From a checkpoint of a small mixture-of-experts model trained on Wikipedia: 48 experts in each of 11 layers.
Below are experts of layer 9 (counted from 0) of a mixture-of-experts language model. Rows are named router (the router's row for the expert), gate (a neuron's input weights, with its number), up (a neuron's input weights, with its number) and show model dimensions 0-255. Each number is 128 + 24 x the weight over its row's rms, rounded and kept within 0 to 255. Numbers have three digits each.
Before each expert's rows: a language model's description of what the expert responds to. This comes from a sample of Wikipedia text that the model never trained on.

# expert 46
Description: Parenthesized abbreviations, units. Letters just after an opening parenthesis in chart tables, such as (A)RIA and (U)ltratop, plus units and currency like mm, km, £.
router:161099138129107085160127116109104110072135098115148118122135153129178177147162129147103120129165135115138165087124118072136155124162111163117161118103076140150119125097106128104118123116150122121116088158117131140129092130094125096165118157151139138110106122101142151149158169099125123087148181138103096142122100163119136148125145143175090100153098125097123133173124145143100120120119096123114155145097118121154077160120110123123132101146124158129117147133101146130077139153135134092093127134145121118090099129121166095129114151089133145142141152155101168078128122116135135164165068144128129163139091101124136143151124130140126122174116126096154152094125145156162146140116126103098149118134165099102096184097137101135096143126143140145127111119161153146085139125084100
gate0:136158124149099090118120083174154100106161128127138119115121139135137141114131097145063096085105136115082110095154142141143126093164117093149109118143104108142117079126112158190093105128123145122102114150113123121108099131138107121159145118169139108110129125145145136137146144118127126123106136147110116126144079097110134148128133129085114131161144072163124105185172103133111125198128134119116142138140094160159126116156130167118132105144106171131132158134141130110111127167128166118073152137093126147102146145101150068105116134132078153130149126119097111128153152099130120111165130114141130119131152151096148133145127158122117105130126130128149144171137176156143124123128088138137141124110174126110057132156145131152135146176113115153201106126131119135172144102170127
up0:140148147155133096099094091142130140086144128119118090132111115146120163128129114158057086112116137132098097103161158121113129118106098124115123123149093079130096098107099166193087145115122153108119065161117106134144120125130115126140130142191135115108103134119150157103136133120138100084108135094125125148116106136119142169125127126089143123122143099148137105183156132120139086192112116076100159140161097163148126143144096142141117120135108147128168167119116148116114161137136174105108142142071138156129121135115105106136162113113078149088132107111133087121176158106119107106153123145143138133144177150105103121161130146117146117149131119136122123154109146141136162111122109146077155139112143188131110137127170122156131117145092131148123135113145109140147141136183145
gate1:139119139146140124111130132125112119118157099132121131145123141157151162186111151141124127126147095115120124100179129147127115150163171146151129121126137209141119180099112092121153153173097094110127136116140091150128113123182109111114097095142168136104141121091141117141141157150116137146122127123139100119121106115138113100132132178139124120118104145113105157105135133152118070183115141137149145128082139085192151126148128097141141158112140102133110114150146101158132123118126139120123137101133116060118137112132128132144123107127165153093132167137152150159124128118133084181142110168124127123106069122107142122152072106121134151130143222083100096156113170129121147116154130103072118131162130124138105120150165127134104168124119153122114141138128124143148107117140082
up1:094154151162129116120115175097152141146155111137177124168099142181152136158099155113103131143123080107101109132121150114108108149131135143124108108106120200080152144084120106116127125120116118131110112113109119153145163123140117093130128121153092103073139126092126118134130168137104133134101109132146094112130124134106103110112116144148096146146110148138119152117107128147100111154075167138124164156086147111204145090183135134116131139129161107142126146101122126163175126087120128136144113142134126069100145092100095121110118115098132153104154133116118138161131138109118138146149087148120118131113096129084129130160096131117138083126106151123119108163126157130102126115152154106109101119166120140138094137149126161117123154143175152089091127185110136082124135096102072
gate2:124109151140134164121113163148102152116153126115150119139118108119151193111118143123118117119140114098168083106146118114163134148179116096097119111113084102134126089145124154139124110120153158193115110110168134134114118108180102078157127116122107150121084132145120158132138132129170153149152122115092122117094144149086138114127101120163124132149146087110131110131146154132131144140145138120144177132088149116099130143143147098145169131143166105136141135157159116170131094102139155155114161142123176091169101148165105123124140124135163102131132126117129146054129149118115131103160116096141145123113129135153154134113119103122156113130122137169105192135069139130186113110122108152150097150094139135121090185137173139110100114130178148163108144176114124122129118153136127
up2:117085115118156152148114094133085150090158136123107114135129105109112194096134109126123120127167128090178100100140130105182130153170135107096137085119116129126074124187115123143109163087147161178133128137146101139120076098140086100150126127140143135139098172135104170163115121114132147140132154144099110144131115139114103140151123131138111112166117112096113113123148197144162144122131162106126135156113137129104127140146131095133162155122139097124131117175169117126124101091147176165113132155145159135139143117133106140097126125102140118117126118083113141101128125122113121087122145109168139122119147104116114140124133120141123113123132115118124225107071101135150157126117144148143068172100126139129082154142147118117113130109163155119125166159104132124137108113164146
gate3:124113122139136131158097115111143127126150125158148120109132157132104164157160120148106118111105118138143164138149168182140124088123109140122153142199139147141142113125152097085115116137146142163071115148102109100103119135166137152168110117112118123143114113144150096153111156141133112117153120184118086127130132078090135120129167130100138130132136138138106125111151114136121134117150107123140158184119127118140135149082113140169117153157130098127135126096149101155150154129100094159112146128151129109143110139146123162140156149107127129114114104105176053129127139191156136164200113131119133151138117108107133139106139146147143105137119128136091128083150113179168174127118117116067117091121123150137096154095071083135115105092120117131126114150121098098134100110074148
up3:124129144141128123158057135144106130113127157161122148098103163141105111148173139108100125132111135127133154151137152165143157111126110149107171126192095143168153109116137117103083124117127165172066137143106136123108113104153121140194096158114153131157133080105134118153113156130113121117148125140128097142126127095139145114109115133083122118119160184184138135122137158127104152122144155101115142161108144148152116125123126146141108132153120143130111118148142139148143161124113094137132160103158130139116094126137143074122128110082141130109106141119175100123128130143155148162172078114137135125125117109103160143128136147135101113147141140112098145110148131176162158124123129125071122105097143195090111128082108085176099141120131106090101122162137133112168106089088138
gate4:160117096138136107125080166136101104090150125125171147122105139156144122085134101150169124173139137150111118141120112131138111114173154150129147086090138137147171122078140130085129143141082178130115111139119147150119118136134101128186119120112113095140179117110081110149135121082134132111098138121141132132131109114115124122158127123201143146147138139135156179126085099172134144130109129136121157108119119083128110131134100143116108085116149206148097098156115124131174124107171124150110106112091143139110138146144145086151130117078107108155093167174118148105109148132118093154142147155135102125153138125121124122119130145087157114137139105115119138091124106153189137158104115087135102139173138134157096170139157099123087139123128138100124137143118110106106127140134112
up4:143134090107164138120084161103099110084147098130157140120123120152143147096175105151159134162120144131110140139120130132142113130179145153138156120082124115121191146065154142084110140114111158118122129151128132139126132128147130137186147143108099113156170122122110134151125149132127129068124147103113108117193105140096133104146164118167099137169121117092150170108110110131160147137110118146132082105102113084152108121148098103110090105118130176144120103163102132121161141108178171143135152117110123158109128142147145082133111107095111136135124168159121120132081144157130116135163163142109130144134153119109172116127137145120143105119128116153134114112120131120164121122119064123097130110146165153152123154107142098092077114087135105140137106108113136115075140132128075
gate5:106138105124138121120122148170134161126158154097118105149103115140152170093142107113138089118099145118189120133140103101109135139140095154132105149101143107091114121182113169097136081128120091111159130122125156154148131075127112131134169167147123131134083117144155117085164148128093132133081111119119112161218138160124129154127142142144099080119134121116124094149134148185124093110111153151151095068129108152121136127160148098135095110137144112152141138145144150106137118162131136142162114131103142124130062148129129116153116170120105101108119103128144113175144121129126144178173107105116146158120117113105176168114106158110116110122122165145139133149131133170153130156128110126097110092085180101110150130136128140130104107117136157137112146098108118136110151167133116
up5:123149088125142094122133165137123153146156113119099087168104116183146159132154108103151083153120141106145097130113131102068124145121101154135138104073151132115154115176106182081150123101121091077157119146106132152128133121115106110149170163132113129114109116122138120110172152108095135140093133129140105128198124161130103155153121140136098091171130121108115092159120172159096109138137143125162101106127137137131105161138166146102103131144137126134125146137109161107074126131154147153138143145109107137117095144142153093159118172131108111124109112143149126155142118133093115168160106121118142138105107129132144158116118165124154147079150162144142116145131131188133162151128081138104124115117176145123120186161136147080112107100130156129091129111123107133110120165128111
gate6:139088144134096101132117164097134128160103119125134118145104120104151161142135134121147139108144184099128117081119090089155144132175148129138186131097165138104154178115139139143147105136123134130077121120155144146133136104118114155161142123142107181133142125119069141102175123150107124141067155069136145150117121120156161104147120119111147143096129164099106137107088120136088124113116151156139125143154123118092098140141152117150081151129122118120130131144140137143129124116141084129148148116111136106158059172157152159129159122182198138152114145100106130126192138102146126122076075159140126146107123108103110114122142158094148142112156123160096150151115155107111104128105165123139141094141098130144119100154108111129106154131130147166100135138143142118141123113113102
up6:101136157123124109102138124101113134150167101127154141121115101145147177136104114106142146111126176153108150086099081107141150122179164081168165181105159117112137123113153126160166107157126132108109135137155164140118129130103100119155162122158147180167146133129104131079159128165112124153106144088142126146124120114118149119150106149079162092120121135083101130091103113106097104094138125144132123160109087110097116147143165138149104138120097125130128111149148117169166133136163092126130100130115139136128039157163107161130171126125170150124128130102137106122161139117162135140111113170103099128133116125156134139141149135103113132135157126118138133175090128131109098137118154097134135139128114106163110087148086118177109109115149175160115147112122097126133155148097112
gate7:098128113114181123151140149109085111144148159121160147109130166123103120090127117103124136101096093088141145154139157162097136115086145117129120096154120111112125129148130153097184111103117166148138113150144165125118109112123118127146174168159156120143148101135125099145150168142129160155156114093081106142088118121105132124155100113132132076111139147131126111124144130148118163141066122103107109126161125130131140107114125131103119158150085137126151141183080147147078148112070170206108152109117130127148131100103132127128150109167142110112119101161143108118142112128123146142142104099132153134150112155114104161110102105138128141160127108115133094163142136097124134128171134212180131108127118120114169133093088150128131094090096134114125142147133114157149122142130099
up7:129141174107151112138114143110111156118132113123109125104140137116117120076102129076133152104135098113142156148135142150137133106148142110100139107187124089085143147171095168092160129140129207149121119149088115135125115119162126121141127177125132153150134118099163090127126158141140191131128114131110145129102131144127162102168122094104150090147091138106105110129151137138106134143094077140091138135159153143143174137136108145105155135151129131138136116149085160154093141093118166161134159124117106140111106127123132116106118135092150147141123107143104112113087126164170136111151117096124154162122123155157130147090092115138144165173120128134094121126110123114152130114127168189114134091140114132089168101082126171107122124105087171159129132144121120139125101138095067

# expert 33
Description: Romance and Slavic name syllables. Syllables within Italian, Spanish, Portuguese and Slavic names, such as Di Vaio, Vi-sconti, Qu-iñonez, Du-arte.
router:143113127113139116174090095103144088137115134165139167065125147116123135175163140136144160113098183105158151129121100098124132133130141128130111154094086147149097107140116127101120129076156133153132106114091158122127120146118151101180124124141167118117128142124078147141124138076127161129133128184106188140147102162111143122122120139132084095137094082124090133159166134122138129127155111124122120137111100106146075131116143078109096101089130141135122142145088144134089122136113133142107119096141137118083105123095152104095106130133144132159154137143089123090142097150162139162181138159102118149143104105120117139183114081117123130146101127108123157068156139130160141116090083118105140129099159121103124147155129112140112123116140118136151083141104156150094126130128134
gate0:162101104131162090110158137104140142136097140115115137103131137103132109125128093130128182113099152133126141098141097134120108145116077122130113130129122173126121144147139200151131105148111173135175128121100143115113085102156107153128139146115141118117114138102143144171113112122166114128135132145115178110106135108070125117125119095091098103123109094142111107131120158141126151101125157124109107158139126103155160112131071114142142168119137116138176118162150136137110081145094130121102146135206131087137095145157149130139140118129132106136150127128132101073138173117086121167118169110179108138139177164179152135128157133111119156151121111136166110100123109135115088139091102129091113167153142163106129160132125161133139148145092117148072132128149163148106115139159109
up0:179167096115147118073155141123111128138142150159119093086141128087194107094124139156131165130146138144132170158108134126117122156125122118138180106095106156118122178154140122139123182086112141112142145123127105134102116096113107121144154137120152128116116162122151167171115100164123125165133157193128128115104140140105129107111149125099132067132118110140088116124129155131093103141116181132109141108148102149177131098173119100106110097136143173127139134122142126085068089177108125128123135110136148107115133142131089117132125161107160100130115128140180133132117101149128120122087137145130103127131158085112132097158098098128128108098121176147127069113132103110157090113078121128114140115141127131119104100125143124109116117139136112167126139165138086135128102165125101
gate1:109150142134113119100135073109167126121113131158110136125139165141138143134133092082127129121121144085175138119134112153114101138149144130105135161078134174129113106151146106120098124105137128151106146121110135155119118174173113131168126138157149139117118110129087122098127152118134095117129107169110150139081136135162127105144109151122142128103113115150109104102161120123116184121177072142132101091129158133135134147122138089143121150128147155121113132132085157155095131129180087141169148080136119153146095143166123089135098122147127108159135102183098147109181137146108164185148088124151117146095065138177109172144106096072130116131145110162113149123096150148148127122156142119109140129128106132098134124118140136091139156120097122152140149101140161117074127156147141
up1:110115149153090151117146114110122152094132133141100127128152161125145139157166113110132162100138106092119129150137111122130152132164138079101140124149110168124066121150080118105131095106127116130157132091118171164107129117138100156148112128124151139145147114111110118124150153132101137132135086118107159117133153111127108099120088124115162112142152107165125106159134127065114130074155127118128095113102160141122109129146133100137103164104169194107076136151115123145124141171158122146136137086148107108099094147156141063136077098136126105167124126157129127095150102130106152172122084136161108169114130146071127158098119115083125142096128132172136117111100126114119174125172159105097134090100139131140142114112138150103137149131156099134142119105150131100106169139124087
gate2:135122173124139059118141097136151105110091098125123106147122125120128131102129090145127115132136111135129131131131119136173132122149194149114115153146107126121071158137101133101153115139114143124132136114138140093148119132123147071150170152134161139122115147162132117120107166117117190119147169176081152155086141194151106126146140115136090156166109079122164114192122145151147154140134128139110109111163133126122101137138081094114110126145140086148119117146113118149143097143150104148145158099096184133133126143104132094093101149115100128100137141146105114140164120170117121123100079157150123130113110081144099137145084164087096154097111123099121119136119122121106121109088146182090105140089137138113131110141140114171123158106163136131116160136149156139127142117134134
up2:122097226142129079115119138126153113119127112110132119118108145129103112093119072144130091131128127125130138160138120107168139139108148141124116108141149099090129109141132137113178111129104126139114141126116176109131131093133138078151145166131140121165107173151114159112135153119137142101162155154094150148143126147140101135132162152141086133160151097135135114180132149125167138146105160159134125147087123121097112180126125088107122104138148072107137168131134135176176129098150085154158139083112161138150136149113101130131116156099118108119145136113077118141126103145114150090157067151103145128078109083121105109120134161125098152109102137142108097144110121145111132104094132133123114145096080154128153082131141095151123135135137145113139136092171159114108128122142161
gate3:108148095110148140127108130135128116125069114091113124136119120077139108128123119115122162149151107104114131175124119141155154135118148122136112143121136112159125092139117115117162098123139148178087107105105116156125138165127134164153153115127132138104152168133135109118128120125114130162108167113141116127117118161160085093135129085107179123190143139166087141126089129101154120121136145158150149145125158134090140125113152115119048065103158070093129131078131111116116148130137074110179119116117152135135138146072136156141108170120129151181137116112091139195105130146132116143140139148122123118122079136152123132114097096111173146131139138106106093106132104131108138126142135102121144123102180095119107117153127081116142126150083153125116112154085145136102093112123145
up3:110139143116152119105129137115167128128093115096125120149124148136116141100154104091141142157137096112094114158146107092133140123085128143131119167119143129129126071147094074130129106126135160154071101118162099145127129171090121091079156130154170145100137139127142126155135128116136100173147167135119141110120118193145121123146154106121125132157113137120120113124109174163156141120159094138159144145189130118141120153115128117118095131126121099098130100127111088139106157101108084106132092090121110156141152140085109146102132175105130152101119130117109100108160133110142119137151076122112124130126110167129091145127109115121135112084104161109102085119141150118087130072125103112117104087141164093136068120167111116109087094164112179123144094133098129153124092115114118
gate4:156146130152148127120092149161180118110151123162122099119115109151118147144120114106152154148129111120130103098107094108141133127116112125148103127133154117127073110141137103116131129140111163149081145101129122123139131112109119099103120085129119120115148108115163128121138159111115170076134124116085073133117141116109145151132146173100134128141089144109165087076107112091123141154101143108112184134107185165078138123085126141107111151154145138159158139146160160145133096122128139123095118126110140149075141119105111057131146148083099121154117121166130103064118156134103074083152159108124133138118129161173139170167152124121111079159126141156100108136123153091165116146129101132089139151101131109155129146134142085140111128104108124155111121118137151126091119118147094
up4:134074144137126129179117089114142111131141094145083093091109114155120101136099116122105167166114165110128109126096113126146132152136133155151127114140155155132080123150159123153138099100109152159112119131124103133106139138108096115117058093135105081138097140118177085130158109093146145107130123123075086137077171117102126121131162179113073133167093137123138133139083103087108100152117124121116115127143181121111121057141140131091109164174163155160148120112127140121133086114130152139095127123125132104109107122125126114117159156112156104138143109175122118082121152133127147126092144118086112098112140126126117179159115126130180118160130122115135124100131148111123170120149109087115120145130142146136139144134159114134116118097090108108107104163106138120104138128124097
gate5:116120103138132116112119095110194151174107153124155133100163111148150136165119135112113143143116101118111133128156142136135113142126135142118133103162098139082124105135124128091124097089107130129130133165100094125155138126200122088112124113163150130118106122091139167148174122150108160132140118154107146109129150165130126107111141129092122138141078118149126132138100137151130124111133088086111143123142140143099108150141159091162100115132168128147086128156135157147111082147099094163113132112083124142115087113114157074137128095150113139142141113173118143133117063132144117162161129140090148139091116130133131151147122104136146130113116136138127119064145158123193133103168178100136147155175132095103132158181105160113146106166117127109141111171082108100104146128112141
up5:097121105147155108122125119096115132133122175106115116110151126169115119132094134136116093155159135129126098127135133145115118145151150127112110071124145147084088128116147171120102136103097116105146132174110074140131121094152149119161151129139119113161116152131125131109125154125139162120137123095124159112155189133102126119146149128127080122107127091145106141150127106132139092148121169130144117127151145112106141173107114075103144111179101144138101120135171101139136112121131136112096113107088122142172136179132179110114169110135151133125116133150148168155120095079168128139157130128144165154100125139139141139100103147142148161086112144126146132056115139158138114129151191128137116129154100097164112139177088121105127125110122158125089117183087153057143128106118137
gate6:113116133111135147075107099113159148128138079152120144089120115121099161133124119137124076115127162105126103151119103122099133128140116107124085075102112161128126105105124115136130162127094098142145130167176129104104132131123136093140126126130110153144113118117113102132127165099081114127143138148127142157143181093091117125157137121161093109123112087147126144109148158100181147130156112127127094076167132141114120110101158111094116110109146102122108149162143164147137145140141183146146115155113105077104136105079129147140131132139129128156111122178072108128134108158143120066152156182150119126101160054130132119140145137133153108126146125148131184161078121130115165140119107128117139136140132122150127128103153126128118132188088099157112117118152148171140088141118163
up6:130154108132145133121117120136140162143137088163124110117130113106130136162129102118148100101122150081115125156118108101115132153118102128108096110106105130129157140110140120081122111153122128103138126137156126084117124159142144073164164120118146125129145140124119082116159163140071118128175098155102131147142183097111110127176151108122054159108098109103087150146148172094144118125151089115141109113090141154124127107099165127104119117102136151127102132157118168160120145133122153156116132151088114082096150104134137167145126134125111157144146130150132138094126104112149143128139115141129136115132121077127154139147135101136160136106120125134110186126134127128107202141124096099104130142167171138153139156084208142150177144180127122145107112124141140127126090180123148
gate7:117142110125121151129150095137118134099129096123184118131101136127091106108094132149123122157147135141171182101154153075122143113088119132161130133066107189138146171130145145114134093133158169150118136130118149132130124125084101120155153152169116136132138143164114127067144125087107130106146127079134075105145132131126135115149143091126152108123143154137119144164105098122133133123096174141099128111174154140168129095068107111104191131170124127145136109128154154073106161108145155100137110103096096125113100132143124111137095127114169163116109132133120144129162113117112105107083147134132142135126146131140165148179120112133095125128129135117186089132113115109130122127172126129129163134127148096104125167127156138140141125131094107168110081157132154135119142091109093
up7:111146122125104139176137127131093134105104124136176145125139128123135083103127098149121179143101141137157137095163164100137151109104122149167090109105063154116090144171145125125117166128140163123117119135107129112112117153153105121148159140205118111099129158129117125068142104092105126088156125138166103124142093162126133123195154094124141124117148125128116142166131089105126134079106103162086130105166164102143100125125107095156167140163148110121128089135126138102095134103117148129140109124080147127099121125109162090165100153155157122139141131152073112124122126151098109101112137123114177125101165138132148170197097151126146120151128121125136097126087135110121124129175109118134128131135142132121110140145142162134116123095125144170130110125157136142142146096109104

# expert 41
Description: English personal names. Common English first names and surnames or their endings, such as John, Robert, Taylor, Bennett, Pear-son.
router:149108125113145090159093082104124113125131126138132149104143140123130146178155137114112161077142164128125153157133111107146140118175119159125150143119109153134089119110096141069117116069150129125159108145104133106146132142121154104127137135149131131117149141099111157151144118113105146118117131146103165138125108148127132159095114127124114133139075098108109115134136132137122131112172102116111149168092103107148085140150158082093087093086103146144115128148082167122066083147093112140082118077115117104111117099106134109124107136125134142174135158149126143107157091162188150148164121139108120143145127085112154138158090088143114142136104135109116147084172157131170165061106117104115147127124137115090129153137101138115124144103140118122163109129093156118100150150139129
gate1:182118118129125164114144129139101146130148122139131151102131160156138163120107119108077116123138089113089135139179107142119133140124124109143101057102147135092168158090095106111135164127157112126085117114107111108128124153159106168096129092136112130115170150086116118121093127138135107134151178115117098180132197118140170096112124076147155114122122105117129114107068159161149119187148077143129114134147102113111097115117165103086114148157127129115115153128142132124133092134097152158131079169140117152115095172084108105137101162172134157116107133130140188124145111157133057126112129133112147133121103150108125143145157131119125109123140126097121135160123152144111138118111131123173139117167163139135120127144126127150159128090136104103138130131137148102117115121124122
up1:190152131147121145112150134170098085107132118131126146094125137131138116124125121126108112119113072135132128109148118140137125115118134119140126083107146150112135179123111119089150155130140107117103133084110127079132120132147121143110102104164134139118115129124127133137087092149152131091155165141123133198140157066105118120111149115134172153142130089123152110096119133140145129189145089137164116160170092097113084135101122129080099139144104131132109127135153126127137118152122147153171080168152163138109117174083142080109129158158094120116122099114115141139144109113141095127127084117123129122085141108098193129147173124122130146143137123113143133184118176116099156100151121103143138089174146158153128108125122149119116094113155096084181112136135152102114120137145129
gate2:110144107143136148125117129115141107132116119156112144111155101149133144152105092097093150111128141117167115115136141113112106159148168126154127172142123125109148127143141153137123124183183118108164125140190107123143141099128129125160125111149113134121126100079124103168117096138116111133147133086109060116146075137138120195125087093145112128133131130153102165068148147159095111156139112140142112132126167125124105115150194125129110066126163129111128113146118132171114104137081112139113137128104124076139079117144098116106136132138133101067100135117153141156107147105146143162124122095167127111142127157117144127149133108189162178152094102162125159138127134163151125109130097114122122118137116163171089115163139113117126111105117108128152139113154162107169133111153107
up2:122135087123102112134133090137161093132110094137134161114146098154165145136093107123146125146168145130130103148131134130121094145136168103121130169140113107100130147144132118117122117179157109104149144142148120119146129106110109112136128100162129130091141133090105099136127102122150099125141133105136096131119091109141133209136090088123108119108122134135084164092138149165117118146141109095113148148127135109160075126156166114118115100120142107114096127125171169155135071141080124114072149120112136068127087120160122096127117095125101088097084123123151142133122136116133136168136086139161121125117124140108131119115115098174164190152075113151128157151128135165161116128121104114136154114162138138153097130160111145116134141130085138107106133116162166169191116102148119
gate3:136117065112141127108119131118169134098113140074124123164088127114121118151150114129156110122147138135124127152107079142140102129155134125131119145105130141154148135156100144115120131121136110105119118144113129122117134134124111100087076192102150148145143164094108144110110148112144149145124118140113152119086102095153094083096117115139157128140159083135130145098167149141157151162116102140148144127078178134138085117130093164137138091123183132126128128105182164112156146159086172155074112110121172138110107121102103139188135166109119104134136118090081150104137119110163115139173163192138129126133135119119146113167142122149100101153139118130131158078136147107125134120127122098113131101131124154143122107153119145153095141152157131091069093147094156116117134149120133
up3:107094092127130135131142123137150114101123131103148150097086092114129102159141146131126150096118138136105110134133106170165095139168138135132145150117125133180141131147132171121091138127132122106120135161111133135111126142098137121100102177096156138162146150111159149142119129117154149165143115146124167110107108062135104090123121107119122119116156099121107158091125162123131155139112104134133117143107125124147098149127126180134123111127195144119116137135182104111159127183119145134052141105137181152143099176119083095143146158133125114106166111090082151085129138116109135151137150168138123123118128104128130103158167115121081102142125152174128149088106117109135104118090140114121161101124097158162143123134125131148099154167135150084047139151127127131123149141120159
gate4:162097105137156129154133079130130160151113110138099104127154092162137122112113106136131136142131106086126120090138145111157112168129117149119171123149110101124100124138141144097093167089108113104093149147171166129128100145139109147114125155146095122156104112143155130145155128151149088130101125074116163123109173106119118129102095100121116078115080150132145117104111164138113144086135124116131128115120181148157130110097120145143079103155123122127123129074131129104132136124102127154113127124096117032066141137114106129141130132095128108167100099145120184119135048115162164099134135124136129107167146134147098138151094134142141105169159122159144121093146167139110151129133121155143136124103116089120154152121103122108111109113119135161139117124144159166140104139128168
up4:118150105129175081155152065108128109100115134133116153117170114151179132128098106119131140135136135114127112122125096141117122180134146144149172104138132096105110116125117150147078153087135138116104156122114131105125100099124128156131116103147097091174128116121105133111120089147146098109102111117127175099092166132119128096089133127133111077100131131114129123118104171140135148138114118131123167122150124163091118116121121186118118119166147135148146145117099149077150117157110140134100126130094118061082123125110119133154161123087156138128125118128117182149146094098208179115163136148128143110126151146130122089130093121128145149171145136133139075095134171170094134119127124151146138124105089084119148127118111104106122099111137121166138097129157158098144125157102146
gate5:150119110119129155102165119127114159111100155137146177097110122109147132135114107129138091194144093113085098120117128149163142145100104106119121168125155137128182166156145118149115090136073120109147127117102144149122112063121115138155147129132148144138121115120137084131110139121196139069147156074101065160136107126133149116139126109150140127130128134143128180129143095131116132118140073114142124133145117157150131090127120141146086135135143137134168093145141109155167131101131145109134169161145111157168131150080113152132144136147138143123120152169133146127104141149073143135169128163116164175118112115112119108098127118133061184133138139107164144132112137102130115131130132158113108151117147143116169104156131107167129117104101112143107160091137093103128152131102143
up5:131136101123156118094152092134137145099105132097111172102115125095145138118088150112169149148107119107103134127074103096148120126120108173125117151156142135114133140144122133147105106118091115105136127122142121105108146079158122134123105116149131156105134123162130090145108113135154130128127168123090116167137121182151132098129137145114135118112125123106110180117164131109094133132135098126130118154163134150124138095155120111161074145121152122150146091144094105153162148141143161140140158136157139121150135123105103191137133101158122108075104126136129156125129129156123129124166153169137168170157127108152111121131113073116110130148206143060144116144146121143109131069153113175106134135135136121128181076134104114157162104079155110154145157135087107122156154123089116
gate6:065152091142095161087118102114136141079129119173130116108132149114154133140140113130122178132133166105116096117139155167104130145152112164140169144145078151115124149139108099122111114125112139110138123137149119105137142137136129146133131163125141146097134089087170140158197101132113100111121147112141133156146128146155112156141115141159103151151087151137160151124123174123123168088192161105148140059123084146122107175131084123107119120162140128141070160127141151121134126114127140135128149099140123146076124116122121100149167127094169128103102082101114111061111122165086106140146120132098158153112144085131116136128141128130097123116153129158140135121115141111115107092155129128153127113162140127129130154136091157075113117110118139132127154130135115108068136094124129
up6:071149094133098164124115143122098193103134154151132114090117166116123111116125119105139137105121184094106119154143139171091125141151094182120131135134140164090097157143159109128125117190106121119110113146157150127131137145147148140107161202112097156115109071103177138150167106122118111130120128109162124140130126150130119084139119138134127143127098133111165133137121150131128145088170151102150146076152114124148127192116098122131131115130155143134139147135134137133137112108117134127128139051105117144091129136103120093154176139095175141090120094127075104098097143153115084140167122121115154161131145122148132140151142106106125123099154117165146159123127156109095131116124160162126138115122120107124144155141086169098138130117109159149113108085140113120104122124131144
gate7:163157118115095105138121128133123072122116152138193152132115125094073157134173160126165147123141101135091109120112127143184124090102137072096166137131161129126105132096180107155149144140144115133148137139100088108122158143164128110097101141151130146157143109148146152077150125137094131126139129130093121145107117095148135103130139128133104153128168132144089113127063137153171125106119111103155153157139174112133127124130126132116168123082116105115173128186088124129149099132146124114104137100120139141137157114123140136132155120104110143127087130114134148082105108107101115173150172127125158085110129101134114105137114152090146116081100157119134110066161127125118131157165144115111146160160153136136106079152135099120137119142114109125126107183130116095148118153121112
up7:113163104109112095131080132137148119131107131125171140138128098074069141144168129162121125081121127122089101115112154121192122097128157068111149122126133125125101147128127106153162124147164153121139113098061136120138158130192151118126118174134135125084140139123119167093135113121166107114149121107128142169129109096128137120140134123129093144091114155123093090149071122130125101131133117112101164148107173105154120140142132145132139139124142097134142136185117157141115122124172122172115123128130168117141133118104145086142140136131130146143096135142112135089121105108114133146173162129119123101150133126119108105170175138081160107146126137144140124080135160133166127169141186120129168154173131112108158088150146136106125135157100128120133115185138157110097126098121127
gate8:176103099111114082126130116118137143126121127104144155099151146129101073121077123120133138173163132170117188120144134097106152123147131151121120095150149130107142151090087151122109140142142128115108157124123101142101142156136143159131197153104164100146137153136108159083113098088119096163118096123102182124158106159141101152087097150125112114157092082135067142141107141104139128109141101166162143159132147089106138135152122134108141105109116183123151093079147126108130127122170114131104113146131105149158097112162109095125097107127127140163145143121087120103097067113107099090113123111122130167101119185147166139127122126148146085140149139118133110104110134086160134133100135132156132150137092143125120107146161142112099127160116141134132129120118118122108120138135103
up8:175124108121111124136101141113122140100145127133143167111150121131096099098089113126138152153179120142129171105137144111100134141126106169123117126121153150103131129119087142129105156148129144126108151107140117150127142119150130178154172139108166111151119153116104156069121094106110115160095110136100209111128107160126126115117131174103133136144118090166072125124103132086129155122149105154140158155136147094107119109144140128133124099098124174118159079109152110127118147139128087127099122153145129136177081099128108103107142132131105129113156131107108117083086089129123078093153118134117136176107083148140199130137135123159095100145141135122138142128113133105158120130118166131149140158117086153106097104145161129091103112095123148104148118125089094101069123142142120